Below are experts of layer 5 (counted from 0) of a mixture-of-experts language model. Rows are named gate (a neuron's input weights, with its number), up (a neuron's input weights, with its number) and show model dimensions 128-191. Each number is 500 + 40 x the weight over its row's rms, rounded and kept within 0 to 999. Numbers have three digits each.
Before each expert's rows: a language model's description of what the expert responds to. This comes from a sample of Wikipedia text that the model never trained on.

# expert 26
It responds to: Descriptive words and word endings, such as right, high, front, dense, power and -ance, -ing, plus line breaks after list items.
gate0:540521523575456505530579485536532540445459458482527510524478511489487509535545446545516583441481443440499478513478493470521520519518506523460477510540526537461547511512527582477569412419561524
up0:407450462511478463495468532514501512566448462511476495531543529534582453430527445492467529468534505512531467482488472501449497463517541512496464513538520446470527518532558523476486495528541491

# expert 30
It responds to: Capital vowels and syllables starting words or names, like A, E, I, O, Al, Mar, Man, plus prefixes sub, un, con, per.
gate0:545504513568582550501515492430492569460530436535468450492475496541494567441486468452457527500570504496486496551415484493484626562508414503469505510533490479535488466491526509521587464477531467
up0:528523506482583466460477474499526558477472561506407460477471457534472534468512485493446538515519443523558537559508491497493553525527482539469451512476531493529493495504576464531471527498482490

# expert 17
It responds to: Word-initial H, D, N, S letters starting names (Hajduk, Nate, Dryads), plus short function words an, his, her, their, of.
gate0:506477542481512511478459460561502432472519439512583424504492535497468500388489461467531552502478568577480444435493493445580484492523532488453481468536539424547503503538534466533508554501576428
up0:492485508464498538542483470455540457466515476517424508565513578528539516579491436531408471495442525504554457543493541497544523503482521471539523475454454496501476508510488558496493477466535563

# expert 6
It responds to: Single capital letters M, L, P, K, G, J, V starting a proper name or heading, often after a line break, comma or hyphen, like Masurian, Pakistan.
gate0:470539467458536510503481497568472475481484492497522525497449535519553505518491530484489535518558556471473463423508502474558521508538519532530517481480427458494494520440505532486583450411537527
up0:531523553512444566501517530447525455414537517500493523589596469559498502421520496479497445494488501451469444581516570534485515502453467542507494539535554545541547533513504372473420481499482437

# expert 15
It responds to: Word-start pieces beginning with F or f, like Flanders, fledged, Fisheries, and opening fragments of ordinary words such as enemy, qualifying, violist.
gate0:498489504422473439521494465431559561519528533509428506482499469516427532503485471494587446497543527536449452417489488461581547409441517583522465564473561507527521455449502549483525511467514497
up0:491467457508432497548514539388512470477463475532541459472494462516479495552474497462456515452459537501534533597504536492417479501505479468477461484521510533472492455573448408496534502438461506

# expert 5
It responds to: Line breaks ending infobox list items and table rows, plus mid-word pieces of foreign names and taxa (Me-g-achasma, Bern-az-za).
gate0:468467481420497503546461505498516471483467549494577542511496497503488482490444462505481465499432527503480526496436516500495562503595476414521446564508547539484438497489531458532566523498442542
up0:537517541513560549509421438467427522473529513489548478492500421555561546501521488537452522449585558502478488495508557486413499491479532476504483495468504500499516428530493547507457464485489447

# expert 16
It responds to: Wiki heading markers like == and ===, paragraph breaks before titles, the word in, and passive verbs like made, used.
gate0:477530478483520552503502552477433574492485492504533481486515525426540495582545523516461600464442461532499436512505486466461505409506540440520520504507465469554517555514531530468589600490547437
up0:525437520473445490479483483554498526519508524474524490539499528563455512394483492498545482558477528414506573506493492513524508559512480515568577531534453663496502499422533496522542452540518481

# expert 8
It responds to: Opening letter pieces of words after a space (T, W, Ch, Bl, th), plus month names in birth dates and that.
gate0:410484570488458500538540482555441523479533453474503450537549470570484510451516524468469547537502502447498487491543574454573483512469556546529503515478426502545557447462491470504543507498505530
up0:522480533521498457557482432493531516525510571519429539549438458446509557614467479483532520498538402521512468521466484457469464471491553551533463481514502498490487561538558390570444429504517551

# expert 22
It responds to: Single letters and byte pieces inside foreign or accented names, such as á, é, ł, Japanese bytes, and en dashes in scores.
gate0:525512577503473517524486421471503514500441510454530472552574508481531483483472521478467486502481437521504545543445508429491488547491482447436511564529519522465506431443514474532446504561484482
up0:452492481455535523473567440424438498472526449502460466483467448510517564471563524562492500493616488472471517501519463485496479467519450526516566475464485547445497436481570468537534541557490566

# expert 28
It responds to: Common nouns for institutions, systems and roles after "the", such as school, government, team, station, system, minister.
gate0:511437484505503491484549495526493501497543452631487429520484474431559457466514568474441526453501543552507483506531432531487488494519374520477505446421444562460437523503564504566521522456503542
up0:510506473461464537510468524484536497497435531437528542457532497542397564565489463478488568527491410469472585515528569445494517472541603477519526605560521457471547569528454520527471532510505468

# expert 11
It responds to: Opening parentheses before years or dates in infoboxes, like Teams: 1 (1998), plus noun endings and nouns such as ions, years, album, family.
gate0:518447460536482564514470587500535475540513458487533490483474409512447509572502397463514509518528461416453477532470489487471493534535435519509508509519541507557534468480533480473512464469503509
up0:416488536462503455507516414470523532467511520518463523500518555554497449479524552533467485505449542532484546467553561494471514465474530489498496496507483491435494488563474500616504506533535474

# expert 24
It responds to: Single-letter pieces and endings inside foreign or scientific names, especially vowels and s, as in Casa, Girolamo, Machaeroidinae, and taxonomy lists.
gate0:513494542562475484508574523453481464494520519514537497504462466464477534491513436505467547536588542508515501483529447582495504479469513507470514529510553452579526548448448475506523477484489510
up0:502527482466501481489481493438480455514559432538468427487488457475441441516496511457452501522476550466464524489489540492503585464522513575489561471443398508566540492528531532490495487525482529

# expert 7
It responds to: Full stops ending sentences, often fused to word endings like s., es., ")." and "".", plus paragraph breaks and initials like W.
gate0:515535459462511527520510485505555454505599519590497494507466535498503504489575541555524541432410513435555554439522476470473475451512499509468534549479437495478509543501514556500462514591518495
up0:468547456461477525448517500482531482492573500579551470501501499517486535500587545456538450479401482469514496448535443493506415446602507519393487499544389469452559550522569543576476543551519452